config = dict(
    n_layer=11,
    d_model=320,
    d_shared_expert=384,
    activation='squared_relu',
    balance_loss=0.00238,
    balance_bias=False,
    lr_router=0.000469,
    vocab_size=8192,
    beta1=0.93,
    dataset='wikipedia_en',
)
Below are experts of layer 4 (counted from 0) of a mixture-of-experts language model. Rows are named router (the router's row for the expert), up (a neuron's input weights, with its number), down (a neuron's output weights, with its number) and show model dimensions 280-319. Each number is 500 + 50 x the weight over its row's rms, rounded and kept within 0 to 999. Numbers have three digits each.
After each expert's rows: a language model's description of what the expert responds to; "comes after" lists some tokens at least twice as common just before its tokens as in all text. This comes from a sample of Wikipedia text that the model never trained on. Tokens count by the router's weight.

# expert 11
router:490492429501424433468524465551578597459559517488497470480489578602516557476558550571493511527495505460468516494457462556
up0:371512502489391448509480494484474520465472501468462640429455607441575443476516509464577556572482536568579523570497528464
down0:543484496473430530569588426471603628483406449386417530507485431533448426498438497484504543513511430396494580506485448460
up1:408426483504529446518575437564540502509447611448444489499438473497552427486410499488523566558428542477460435513493463486
down1:497496466523412582554518544552546531442439487473518488443536534550491557489420527528468481476443475402520607375518440452
up2:542552487568377450601485487521607547453504556463570497474544510364528453478470513451588505516488521586536508484530497481
down2:523484500528498452524471442555586583565475534457552561434439412518568485513479572475451538532519477510458442529588459514
up3:416475532479520456515497536568521499516463514495473569555429585496595513477411526530453568484549588512495513509488449374
down3:486504472391493478503520379404504524516539529614566513483558561547493460501522492469468525569471411438497497436636504483
up4:514552500571486488473481513513582573479546491401451532513468525517513499491524514449439560471418593515353539474481453539
down4:567465500508433461493483544498513526423528501496610482416455478482527617477509501455584471527542499448555517476514549512
up5:562559513530504537433505434428531573517463570457502526555490497529565548470496575363532458400472530427509500572494465471
down5:421496464420416484498566477471506505445514532479451476460486455580423530467562529576424436496519429432650481386497465566
up6:518561553475451526463486466534483440470493435485496596514413527522447485427574544517504477469451526487523454443510623441
down6:535506479508438497548563461468486460491509467433381419440498582647485540466570495562467542415570468498520533557466547495
up7:525512538476534428494513567450520580445476498466591538601573584468450459484522490497616395539448571555594565583475525448
down7:528523559544507449501491422517495424549470482544510536482539534541522544536410516592489492462518484485472406483648547512
up8:504488501417541485521498491503447565510564506470479476404500429575408499419471518556449510523512489503490502561459534458
down8:493466560498510529570486376435482485468376497464408474464526470585498492504500486467503413466556513581452485539452489571
up9:423557561498566560489487456498451531463529516511501472533564524464566480518601514517406529563525542504529387381564493458
down9:518513572513466547465483441545475497389480549415527461422418510452571602502429504460530446437512481623523482490516447459
up10:560531611506520539498484530466559505490527445482471542519463466447531496452478483575546547479438469566521454524522497489
down10:552562376501487515576497494521463501446481470515522499506453480564576513462371505456484562430370592496492576527508542594
Line breaks and pipe cells beginning rows in tables and bulleted lists, such as after a table row or before "- Preceded by:".
comes after: " |", "\n", " |  |", ")", " |  |  |", "% |"

# expert 45
router:522496511517396436552555404445499453478512576483424557513602553605427539451547520536452457477486513618460517461516448432
up0:537503465458540495443470494508525480556562451548550503494453548551493516561583364521494535540499491491466436505515465503
down0:505427507473581498497633419571523473478441494498513451512562559455548488482447456550471502440481564421426532525450495538
up1:487538515538446511489495471430598532503563517480494434468512521535507469528515514530488487462474453563419467440557573474
down1:606441517519482484539532510452447533510512508521563420541490452549488532419508447454463565462520506576471536486447503603
up2:567477631563485449590578476518431468467365580489525532517583492579543506543458509552481475510437557467629423471464518407
down2:490555490561524501629520496537436517492475505524524537420504478441405546468459468501580426461454417504411524465469458414
up3:454468405467481481536482467485554451468426497420485545550441456504439505483425549553483514484508509511545517578494531519
down3:377435515460478517450449576460487583482544572481518514477563538508503436525555502495482388496485551528481527519511532566
up4:477552496585482510507472504547575512483383566498441475476522496478525448445623394585573490508450492479500456540522404494
down4:497514614472547491514566532416457551523506507503520541466488608593625582456520545445569518443526465417578530493452471561
up5:567543488487548479452454554581466538562561497421526518468446541521544588426459524512530537499548458465454511415453453481
down5:538428531537430496544418549512515513481512527531518428419445526525507518456438443541478607504538490491507493521531516577
up6:534473470474485568447439415532495466533538476398460508489562522449490430444465508523470584436418543476488468500491438508
down6:529477492467532586558601460502495485459474524462533454525467571450545550543498548534496532462469485494568474532571497556
up7:467555422420464509492544457489457515523486570533540513490494493424493567536551548460512456494479528502485491563512469564
down7:472494458578357503529477511498502472445502529552419486266484576469502561468488458544452585382434472583504530471460518501
up8:508579393620409415500529475478527475535559439528557514580598530468485605532447499509527501521440601440494532520470544516
down8:495560532438586414513574603498592592623544442390457454589542511416389539495552453537600608554457518430568493501472525583
up9:511614527501451495594571521459487561468523546581528511423473466539406499473553591449528594386522585533567545559495460507
down9:501578481488377431510489532430467492583503567459490486511517484490580575569543497508487560443484451567569486480455408562
up10:547530519508525463511503499586579580491496577446452412540546495423535447545466482502492505509444511560491446580528450508
down10:535456445459483454508518490507503570571455530484520579530458499463482543474478509462489505467454552516501468392579393523
Line breaks, dashes and pipes opening new infobox fields or table rows: - Born:, - Country:, - Location, leading |.
comes after: "\n", "\n\n", ")", "-", "Personal details", "Personal information"

# expert 29
router:579443501511589519550454520471532525516474524549513514450431564335485491525450397439507563419472566429416500438509489567
up0:476433534583538554467555444434426426566441554581544406497528510525444606530497497522484473414605471466530467515566538414
down0:400523439505492502488447522504441444601536401494437421463545535519522459539440442550454508534529500509509498550448484412
up1:542581473557453563485503546511519480451499485419540534504515541454433485432417451508502485524502578525460492419532494473
down1:429530508488484496430509493421406496402490447497466559496534435524592439485458481428474486563513487546456480545512398558
up2:477506520475592428538532451488480437457498426522454471489575446481550584544406503507553544574491551536496566509504551537
down2:523467510509547489479496475512509540433542498588503465499404563536622557625535482498547570405573474489479483480461524641
up3:581524518523539536468557520428578468468426506496551429429498361420469443476470541509436539443549486458569610462432471538
down3:569484503485520452537472560488572537535469501531524556528419503577525526553575491485530463564447509542481393525567506553
up4:463442394429460530530457576497482476486445483474623459486592511502520478435515461510569506460369443564504503491484495493
down4:464453494517535451601436582474551384548446408458493459474482555470480561484481526476572458550555561470432390401449492474
up5:505607443458578504494465504552509441448617456458475478475464532513450474488487495491534519524497492538495577526491446452
down5:578496483520496471432548545506476438313459503485478506487535555436495539424509520519424472489535560500422581493528450539
up6:592439496371494621435477531553532627585532443407497502555448618457475472489568518451528455442547391568585533441577440539
down6:461510427577492555475501492433503504507520536479528425423491525533420560539490582511456502542512585539514502442593453464
up7:518468475473449567531417438496454555414504499461504448465505490554491413540603478564578497421428485478419451561401588452
down7:467541464430471465477475455512580559468519511429408434566531462533527516531458549497485558508509406493569512567466521536
up8:505483487494558506458413506554504503558448489597500435518486437469544530495418557457473494480454532453468428453466514492
down8:568436574537422476539574566501480542466566498559516558524435412451541529499460427524460413516433458534450551588534489465
up9:372549540477533529537444377611489460492485510488509505553490524480527551509514431606495428514462453543581414538550568512
down9:486484477544508504484614536532498465486405478604525544485545514523497519510571454632607473566371473491619542455494546444
up10:497515532438535552502530372473456488525468420477506412499506473487432472509493531531453439478451633491431465503464532528
down10:571497483423541530534587517531548396495475447483464563536632515599454501452485497413510537509449518552474547515573457499
Word-internal vowel-consonant pieces like um, em, he, mostly right after an initial K or similar consonant in foreign names: Kumamoto, Kumasi, Guatemala.
comes after: " K", " | K", " Ch", " G", ", K", "K"

# expert 19
router:471532470497362510497504541509476471495563527462539493613492511570465529527497467463518416522499539576491474513503467396
up0:446462433567503547592563609483518557483545478504529469570532459461443478483399434460477528617565447488446462483493499421
down0:479466490466550487486469515467440476560591400480467532509494463518454513442494426480485512455483507533513458510495518499
up1:549487569615585487481430543439546551537481558486433490404514523465547452452525462449487527491532424520538475485457511546
down1:584561497515549497486493489498526466529517515596511442543445444595515584508553490496505521556436548569402528395513475485
up2:486539561463460501509543460444558615547470470497497485477485528465445542459567387512488502511579444462480466590514574451
down2:502460496383488552456567416508579467531482524554489503568430491573444527441556419535512477424494494496508545575518494420
up3:539472516552474540467599514475510449470425485461487469457434455480514513410582501459495515512505548490560506577548516546
down3:527485521563434412496555477490412563497458460493441450418568543580537489530578535520521514573513518524462566557612482380
up4:487422552552540550545463614541562484425561463472440499534469456465476451473496524420569538562421541518478529515554431504
down4:514557603440577493574571473565534478523513493475460493559526483540516461559485477499521563489474495560513612681531542456
up5:521516556467453512486457482506470583510437494486480540546385561584425544474496562514511473470433483559527514490411463574
down5:590512497510550624498527438547456534483485528459541520483530571554510527445515613508568503507348570351585488519477467470
up6:609443464506533393441512465591559567511497519541451432452543500490512525574459560573436451488536436531510507478570533469
down6:572418547491484480494564512462493577486501509541502471451560540515430548555447462483449431496371592535455507465465534454
up7:532539509535559397522450448486554578550418479440527465462458409492471498590499420478544511526366584449482524462449485466
down7:491395542547492482608532496464512541451588522510493402452457514490491541514556534498472450429496517518428484530417600493
up8:448440453542497521531546492506448498471517573459474514485490422459558543452504421613554491501517542481559547483502562460
down8:515537458546470467501436528502454568520464439521533503557637536527556541468478485557493435484533533491470490499552523446
up9:505536414531457432487510549436499511552408528492480466508522527501560540467421435529484467432546618491494440453470559507
down9:463541483479481450569471553513515538531465544449563425531526492493509509479458408434548486556593488572561631474492607473
up10:514455469479533579539487504536495396584380520417457523420513478563508469448414469541592509481566480559433570476527412482
down10:538554520535455475425482549485479392515465573480551542567532374432568510414523511472467474532473540550416481491403470526
List-style infobox lines starting with a dash, their field names before colons (Publication date, Occupations, Education), and coordinate digits.
comes after: "\n", "-", "′", "- •", "- P", "°"

# expert 17
router:582408478497596490524449563381572469465409486459477496482573497458549405455517447472590503473391524501561512463474458482
up0:442457440537523540480496613459525526528388400407519547417526494468511552464512456450439488462474489548588488558453552497
down0:479432468553456444419507498436384462548533611454441491550547509513484525533495506616467509438450493511527577485491523440
up1:555562474512555478604614487495572463489623471481569472631481536532487524544541521497416417542520542517543520498497648458
down1:520569469515502418565483472495563470539480485612476485369524485502494515526474523529494621588487491501387495522550521475
up2:375484455503468539516400472482462457515461492463451552458463540559520431457496557460483571534421487450464520562524479491
down2:444489473540474451581496527485451457528453572578580498541519520550523417514487437497487501417554510517517497498464449476
up3:525642494522528552463556532529606534559497544511485451548461516520485519481561448449484434534434478429441485548494517494
down3:478455528496562393512500446541510469511467574481549464466559495512563505590570438511562459585402357516555564459544424559
up4:468567570612407446569512539526537428526395560415502553435422464598409564561454391542449533539484481521494482516520551466
down4:486482468480458441502507514475498487617537525425505482506478507505500499507543511581510520435521463511530488534519558556
up5:550462514492455492513532458487530440537521479522539420542443454556543427635465495485531407527437467479592502511470509475
down5:492539517507534584486422575542487499564603436490526558512504403507483460566469481451500471476517510518555541447520527435
up6:479530449578534498420439518488485488507432492492531495513581510506568507507470486553478412471541419481504542522505509456
down6:577543483505492462610548451544405518554541494514576436472519502551507552510442517568439506456422443442448500403655495499
up7:478477419541470512436515413666502468489415492552581572485445582498477479509436507497451452446507491526471467497518505496
down7:499445511558478425491439507576495532460571503443455498522390427573592538511450490625439527471508534513499498532412547477
up8:459459531513540618499579596589483542443591509430503515465587493518400538496528546629560443426500536502539524531466538490
down8:484451408528500514493507572457536496582541486480472542564406487539515556508498519515511389458508554453428543512545537532
up9:500425559492442465456590555599495602561427493465572514487551460475452432584454463611524551473474406574499567541468578495
down9:485438564609535593426464515444504488413486503530532489538523393503456485442462556543472494504527512409447492446490479402
up10:491464496541447349520485553520498473426465539491525506469456573502557543477415553442566508474570471552526507419517454517
down10:476446551536523542498546532475544585540492434485490441518567486568566520498465524470536491466502525470476436478549495498
Heading markers (==, ===, ====) and the break after a title line, plus capitalized place-name starts like Ettumanoor or New Augusta.
comes after: "\n\n", " =", ") =", "\n", "==", " N"

# expert 8
router:418568559436491494545574501516485454439473519460535471468590532526512565600511476480480526464435452532509475474521544498
up0:539502523537479447455504577480518461472531480522443549554468479500449546389554507537475487494511482571451475584504455474
down0:464528562510459448394542420446536464502511417545474529434462521419540543544540517504526513494465561585485455500414407354
up1:458480565423578476508556430528501446557508536469510558560533500522463407570499512446536516494520480568453479488509465511
down1:412494512445552509555522480460500521581509449607611539436602585482555546480510480476569532499447567448561530439571528527
up2:448550430521476553438521547495495563512516501498528514494392482475502465497542536497570522529571546510557458551533550360
down2:459535480609432515543514496499481482510466460418526398409478427512453465453424569518472438534530449518560429527406480450
up3:457546476491522505488679463544419533545584472437513528428445476556575562486490511535511496485509464480497536447408499461
down3:509511503496518513493437486501475567510602498477445469523491450501459516445502427450499474493575477435519534555488518448
up4:550469472560504526398555448360509563488473511537436600446497481529631550479493415578497429425515514544445536546515505513
down4:546551451481407453461381512479586507513494548608402575489591514507563540530463485487477501522454445478467484457512461535
up5:514491461525419497441563424485488501399466542510435549517581533550503480431382540482509447490466568518471461509485537481
down5:535381474537429570495521466610552441508521514482549493479525486582440428513406562444456566492521596531454493496548463503
up6:531551498535409511526485431522542545472488564467521455536529458564495524607461391542461493525544484525480522549486454634
down6:547590489517465459415571553585408556554394559539459499296515440521505531507447484580515501615465475501563491539411393525
up7:506512531534492524491435498505541503591494544478563572405509474527409390585496561444433597564485433507484515549493599567
down7:534579389512507434483532501385471485450609450513479539485461534521559546511555531509515535494566452478566410460550522474
up8:458485476550523522460557492487522528516406539454422468620538501506615522603533565540428463426517489552497390532555535504
down8:504531490506535527438537518583525530498443429532467566420476501491535523526488543584482528477504461493472439493455507497
up9:469580567620464525553515583453516515538545559535399491422411568492496554496492521555457528494456526476528434513548555495
down9:540509485520569497490481552426495469542514504574490479539568513462439485430449503460486526465510550461490454529486462587
up10:528480559460461498524464507483493589533479442597392550531449508532529450490513536554598436479523459402445538415520520523
down10:564492573437411456411464458547480437553508469464462489467542580521415466455470563524431465484542449455544510497460495450
Nouns after "the" that name a direction, side or part and usually take "of", such as right, north, end, beginning, front.
comes after: " the", " of the", " The", " in the", " to the", ", the"

# expert 32
router:479443536494552493568466524507553377489499581528562558396421532423524470426512516430555549450548497484434404474523387578
up0:519434530476484462528555605463522480466463456418487514525470523459532404425427504480443468446609484475464494509439564477
down0:452509525486467475603552459577457569524472511490513574438510439521500508569479622440457630398517555468413548488449582515
up1:374482486492560484490463492511524478472421511434493438592487509480518459533461498536514520558532368537630526573440548477
down1:445509554409434473495575511473503584563505480490434537404418443488625588445462517389555318523517445449532570553533544512
up2:488522518464376525628451554554555541493456437494474538522549551544447467533459526467543457586522518514438557474531500473
down2:535461512492560483551391548546463454518538525490548422626473495454545492508476505491475581455525485539500450576470487486
up3:475507474466436449556477460597536449519494414423490515575594508528423463562472500464451494498489495456495563486428426467
down3:494509467436575497599510512513500507447489475557523563549495537491563491546502482527503528488378541457526439517487514466
up4:519578512388555425454500501504469572471468390477493380524536486530468492435545501536392452536515419476451453491548539532
down4:463513545426556464499472566514456494499463490520524487451547389559496485510487513511480529547422544540458423441475450570
up5:370586577554524440556539475455431489508488417535450467539602495474566579462462498581476492477563510433476557558576558496
down5:558573517465449508531549513557474533619463504623495434513527510463485538527475563590559367428499508507457492515492488461
up6:449554432525458627434489507540473462459536520406492398496461474442481419513513439546514505500521404508518405453448486365
down6:581519428575540552424475442443484573470507551537588586449456505543578509546421420497583490489598480545578567460525427512
up7:464465512590475547515489543387565462451504529501502486544630550482492522418462554436480523518451506466453500523451515533
down7:477525513404504458478411438445496394515531513545503547510466436531531653556530619458556490355532489435405442498592453457
up8:584573465463514408407604498484593494521567466570586516595535566390473546552526590425508565589520526533499480489496629447
down8:617484453387555522552578529453543438498511440497517579486597577521484560602470537462456480603446524468522525540499502460
up9:524347510505459537499460431512542616599589474582457505557617463584499473436516454470530498557602502470512463407390584530
down9:511504534503442454490479460508439558540550572518443481513591484560445574495464505503493466509590519479493449451437475484
up10:534499438519523521500459600566552474500432530573472474536531542502446504514513428522454544449421509470513482522495505509
down10:564518478493484455445441497373509411402501488566550555537560500586528536477435515576551516422559536580608539587429470484
Capital first letter of a word opening a paragraph or table cell, such as Ch(annel), H(owever), L(oughrin), after a line break or pipe.
comes after: "\n\n", "\n", ".", " \"", " | \"", "="

# expert 3
router:486440435440493498568465594524525521450504414461496480521455596455444484599428467569495495491440482467429574474433510470
up0:509485402501456487564536546549569462447469486548473473505474477486505555568477538560560475563417427450457517421514542469
down0:459499438444509520502460518469468544519443486510472450547459470527486508501508537492406503490510555520395417599507476512
up1:469523379542557508425470595556520474550466452529475566576537451540482561554533507539389531451458384461402531443514616569
down1:567488562535465539468517507551484480508546525460542504512488531464505546433492489598433487498555506428481437455589507518
up2:400548512424495549471493499489549530489520516514424453460473527446484543501540420487507539573540430446428450461510541478
down2:473607506497493550482506508364473464455547501466501514490510502546528506539464562508504508497493539487403483502469455503
up3:482484448522545521501538497486474552474502461469521412478470494469519507493524488455602475563486506470509429459458474393
down3:484537586436496502510488534590461527528506550497574521474535542424522521489476498581512450451517473466564604414477476478
up4:473516425447493517575487472542486402436443497543537481489501535524585483516487347461506432490430546535570489408540451590
down4:491505607464473446508480484481352515447520551538476516421488521471485401493594606529480507563475512546551458415402510430
up5:462461514566522505402436460511435513507567456471437508489580534462485469532549532595399484521573513522564512481400511575
down5:502579522554505445373494586511484525437504526463421433489571537547459474507515475614487521552496526502526545513433450431
up6:544487444477545531494490451519528555406472466621547486559447588484519543530495362504468483484494517556492471430536383566
down6:540534479526449509564516527479440494531374355539534478575467427428533466456416464544494500528533511445463488512556504522
up7:428522484489447494425630627553484505547431493557496483538520453453490474580444534557437447468551456486549464515404577485
down7:511520513508478473469458524448455473517528555458463465495507470517553446476619448442475480453483589475538559517454571514
up8:448516488439527637492533584510503518561610519413472473502522578529467482521473603418528546493489494502516458483475336524
down8:420531479506512469531435484556499513546503517441462600413574493446416521609417616496498532522505535378552510546507443426
up9:478390386454478385518514515496595478453537530457538548505493465519417383573562555495475436551511422465496468461573524451
down9:506541459448426513515497514459466630498484472469543560450433412498545439433608455563516384493520475438488503549572489446
up10:506489528517509525468558481523592508548584399490462520567555394509504516479505626532425525437506494460527487476535501514
down10:504503440485532487454563485497629523513561429439487491500569511442410551457501494428441482372443407426511556525559478561
Final syllables of Japanese, Slavic and other foreign names, plus year digits after 2 or 1, like Takamits-u, Anhu-i, 2-020.
comes after: "2", "1", "ak", "k", "ik", "ay"

# expert 26
router:593523472465413458490520479449560485571575494498431534617551406567532510463424537551531434456476541445509580396461513527
up0:429493487434537534492397436556519484532492470520522484548427495500499458491561488504502518527544464493456505464500426530
down0:457495480565502455516501494435536495484519598511477506551458543425514547520661520451546421468543500464558507554605559459
up1:502503470561470505540449490609507598427412492434469591406488665490480553486431501460537485520491531447449452493466395496
down1:529424408516502500507496478508555557538515479566492607528530543489460420516435508530565491574486372486500439469556418455
up2:520466432468493419552497571476491435557458432508535478559582444445434502486503558489463478450509508560549576479528480519
down2:452445543462570474388532478539520537515425507450474422442535524560477567558441480445458495532471455490444584499532557484
up3:543423513504489431603529528503482570502540451514536591498439486557502477477458488434461491486514552430532529506463529500
down3:618538514322422511543631436508555544578513508579509466511394483480555483494456514451482517545517427446471477417582470519
up4:528479526505507436529524541452519514402425499553481499386540479523481379449615541503459504524503427500555431516519519435
down4:518524629448415413524478491430442421521573542500451672500442495487498478527399437579512516486472506507449578522468473468
up5:523484495502593558448562523550545503565420463542502443478464486440514435439534521556545540462553542445445533647549468484
down5:604473485523452486516491464489527555492425474569471451473523522479430592550549570470596495566512485443520373497594432530
up6:496527501504477439498583554470491430508452386517563493534464496433479401605417539455397498404498559507444523436499520564
down6:550500531539503520482488423467558508490483414525487513516486484472497439486486560632530527444509489457477503536528413457
up7:581473521540611452408484578541518470444536511492595465418500499509503477516531433520462469612475485493592462538471558451
down7:496477522515499433504488500503581459492487461517489530527379614480485542515501371541428509467580471561466501494464383533
up8:517458490619472628477497424426481478519513448533545500520464566472568561513460535502450523501496554460485542551461541573
down8:464577588469601430461482500514460543433513448542548548521454498520585491558527508507460500573554428491561469476502504485
up9:481416515447521471489496490496564405507515430488530477590431448486500521530462494462467490464513589431511483424419472449
down9:514510505540453473495517453516441508438513614515568487508424596415442528524538377470562499478467457588538512606495423550
up10:437506519495505554485535479555550540521528476404498425519457541510436496471513575495496520578526497554565503391546498489
down10:494461501474584565464434436583457494508520597388566491557481512486556536424505502436387437468561546462485475494577542495
Pipe separators and numbers in numeric tables, such as election vote counts and sports stats, plus "(age" in birth dates.
comes after: " | ", "0", "3", "4", "1", "5"

# expert 57
router:510516469480473518482500478519620462412525490465498543525619487560429483458460513530494427490474542511531463500533528473
up0:479490465590502470411440527516444529480562542559503401438524410566522439561499519487535454499564443517450510502359540511
down0:467539650498570473485541494617501510467444491466436457523551442606497483422493484456488491517637456469428527480473541511
up1:522586489428484468437556478495551493475515470474497603554555513495598551537419474525552487477474489539543523597482486491
down1:455469512468550478480533468525560529434504532567493467496569423674535517504508497520547472603517432578546481470531479444
up2:543570462483500481461470411556570475503373570548629531490555526537549440490503541373510471470440483426495498491488572485
down2:514531488512469449497551519416552519461531463435413370534472498498548458438491484598484468513504458528562486493488470498
up3:467481468539467493491445466525484556398511463547382472451495451582387502579509556566534497550624440463476423469494508485
down3:504560507468545457509482431511538465508493400569435486482462558456540461447535595511480478451529541545419508441530465386
up4:508486445526524564538431602465648550511573486507545556502392508386497460516471490481497552499496594450524471545578436463
down4:621483454552517478463482564425465472520487445455548506485512525517490615521470546538517508538559493520525425514511493451
up5:530532498586409492478493435561503482563484493523481448607508446579460527477531505502531490522450527512434573432404543448
down5:396546519497509486543490500525549509522578545541536509413443520441469460583579498504551468485500465455441548380460499430
up6:425497497520506451529556484427500528514485477524536499517524547487448541478492446532500510532442529479459346467520398398
down6:531545564590549490516429484530541482514503510496543486352496509571490471491439483564426454614408395489456443492410489464
up7:460553552541468481503504578546426412371478525541497498507550537444451509507488450594524485606614516509459548549431438399
down7:432421532500511480467487524387472521518514532409430566445455493480582564476460529482477548433494532508423564623549497537
up8:427515517506456478466479486520588552466508529555469496493551449495469424508445491540453522512532474516508523466572540496
down8:352557547566444448409503456493405558456525483497454537555456471512510516453458533488454446551471508454493481492497522514
up9:421459400564447520514415584574501432561464499456442460515479577513538466496504495512517520550479455457540518558531519444
down9:499488611583488370463549367442406415480511520521610513478577558482526526486469497480550530545433429473504532527553445498
up10:583482577500539494574476588493532597488477507553669442505588462510572533566537512493497475480539456442462445498477506463
down10:482488433496544523497552447569569425510490489520573456496537486488570518579561433541515543559429437507378504485544506578
Double line breaks ending tables or infoboxes before a new heading, plus table markup like |---|, | Total, coordinates °E.
comes after: "\n", "\n\n", ")", " |", ";", " |  | C"

# expert 61
router:502468598539538442499486554551518517472374447566458552553480540491547466460494437465514508518516419449490473526454402524
up0:510507595525455401426486529507461532536488471424492462503480575524481409534478566537384457495420430503488443518492444431
down0:549463502570493505519558493590432448531438436458517484517521431341461405441527597448468568458487469508613540593471607466
up1:514370579507613471495491478508432503422461579540425522413477463548459509452496560467483589577570467578577541497517572478
down1:528462509489485425505453506446496508500615508488362443569530505521446511475566532452473512523515535540492513507489507537
up2:495474477487441495427525518531473536411589485502456508400496472495450496443560513521406529466588437481525495428543539478
down2:495539491495606474541534533476372564468473556514495482560580516490500519521545519356440567480599454465511524511446562547
up3:511522460501494419598538587536469414506621556468518476470439492533515479491497496552445512473493582501497504479463549487
down3:528421582493530503506539462556511474443500508429487496490570486471549608493518489550511514438505523541554524431464482465
up4:553483505573556467478474488419460478507490528466602482477476519486522554510433440454572460601516567445499552501620524557
down4:462469588503468495507479489492511571445462453451520551495540472461488534412492568458508497512434523469554427475493479506
up5:582414564558433492522408440484566568506484440517596524568571472550438506514558438465478524507526496532552480489552497552
down5:465517519575495481462498481528508509472447414452521483563468491496457537528493503510542584513549527569501545467550454494
up6:504522569547476545514463523498504490438533580505501399573415437463421464546500553544474486473583502521592574441531393452
down6:571578559451534509461575502435514559462447524564548536523566542473516496448505462520520422429631489509532587485646463485
up7:538511455528482567555464551482464487400539515428421491649462463457467406499519503487447514459501433514466528506360467566
down7:519474495477530461502511509490541492402496534548622432419517423553536510489548440501495497489440499573619458544539543594
up8:434487519541406489422630453487467555473546488514458391490497553438448550438496531487469478483462527441527551552502511505
down8:463432526408443452510478519502536418458488500506441513525592537467447526495418473448548484500408576525460491552541406444
up9:550469542514497410427556426556438514518476549463423433524468497553516466579540484477516471497554453563491452492525443578
down9:350430511468440474497443507508485512585438387409588569535492402469562445440414553492526515508471559512517553466481547543
up10:570454450582458482489502577520504475406453495483531420542524376364477490453544529455422552538514406534447589504442512528
down10:459429445489541528493508448496464539496495489563518468550525459526553510475490546416480605389513581473496425455516484457
Opening parentheses or pipes before country codes and position abbreviations in sports result tables, e.g. (SUI), (RUS), | FRA, | GK.
comes after: "\n", "\n\n", "| ", " | MF", ") |", "a ("

# expert 0
router:571550499442516454493543425538487443579462418509500571569523383578610579513494441508560459548518454516473497549582510467
up0:514502455502473411560455563472515494468534493536471523505551439481488508475460502467573470482466451495570442471480420564
down0:554506475454510568492441507453474515486527378553419553453501530491513430492533522485534557445464565453476534380477548539
up1:541519510532425456456550541524479544582537438537443486466536522538524542536569447567287516542483544514535502471437534489
down1:505554506521511481494518448439524591434407514537534477467516443480614514442521525482529458481455517564465534490468447520
up2:546551539530563489498527503502521439567453497491481480468486433564536572452459602522444523504567460499492524546501431633
down2:496500487583640530520475608476506491516455453514497489486486462512497462542478509552455514442613595531476478455549438493
up3:502504426542548491558501440541505430482453472411523450552536516583505462561497488527428517441515465492582494430489462590
down3:535458538534495552477496469512525474534501524512393447534567523411502560470530548613511455484482464501423535598485572446
up4:506450502491541387521498384477523509499525465468548513463587529554561480504502534472537529582471489527519366523595383434
down4:444508447419504503539553483528486572512419524433532539504483435530463470427550459566519501484511468514520459423552493593
up5:474492472464451549551503474500488529503468454590446556515513529564524608492567605521618510586538486561536465374405575488
down5:557475460529546559481619540488553554539473487508487508478488546527442470503443589530540527638494501447484502425501488479
up6:519460437533465431447567610441492513512430433494453527555455493553505525475528428547469489497507525513520421375487605572
down6:527410538464425517489467580508535419425520519572502447498404520447380425501415543520574462599578512528462468521513589548
up7:552522541575448601431543488409425587546527510416512483529514459491564488461543473420541438492409476435468447591526567486
down7:421536494498438451435473469562444505556529535393486566519536464617620466540601450533497547551476480401508454499462514517
up8:481570442630475543552531489501413550596453516539538452649545503482555536508488449498494490486496461534423524478551469609
down8:487434467563511531413464410470545469551489601449587531497490503480491467420455493503500431546497515463531524442469540504
up9:470432387443452564479471528523442546503501474473489491479594533588448497490448559480562533423493501547556483502502570515
down9:577389531517491514475517444579519493583475429493538453589501546470435486523472563469484431504538545443456527521546379536
up10:486643491484458526406455462491529477506483599491529446437551498535547486526431507477505496591456566487459489518485490547
down10:448447439597456498496497593475450481640603498627475495453500461578458430483490486562452443533520515542505386455523437501
Numbers, signs and pipe separators inside wiki tables of sports standings, election results and statistics, such as −26, 69.0%, | |.
comes after: ".", " | ", "–", "0", "; ", "4"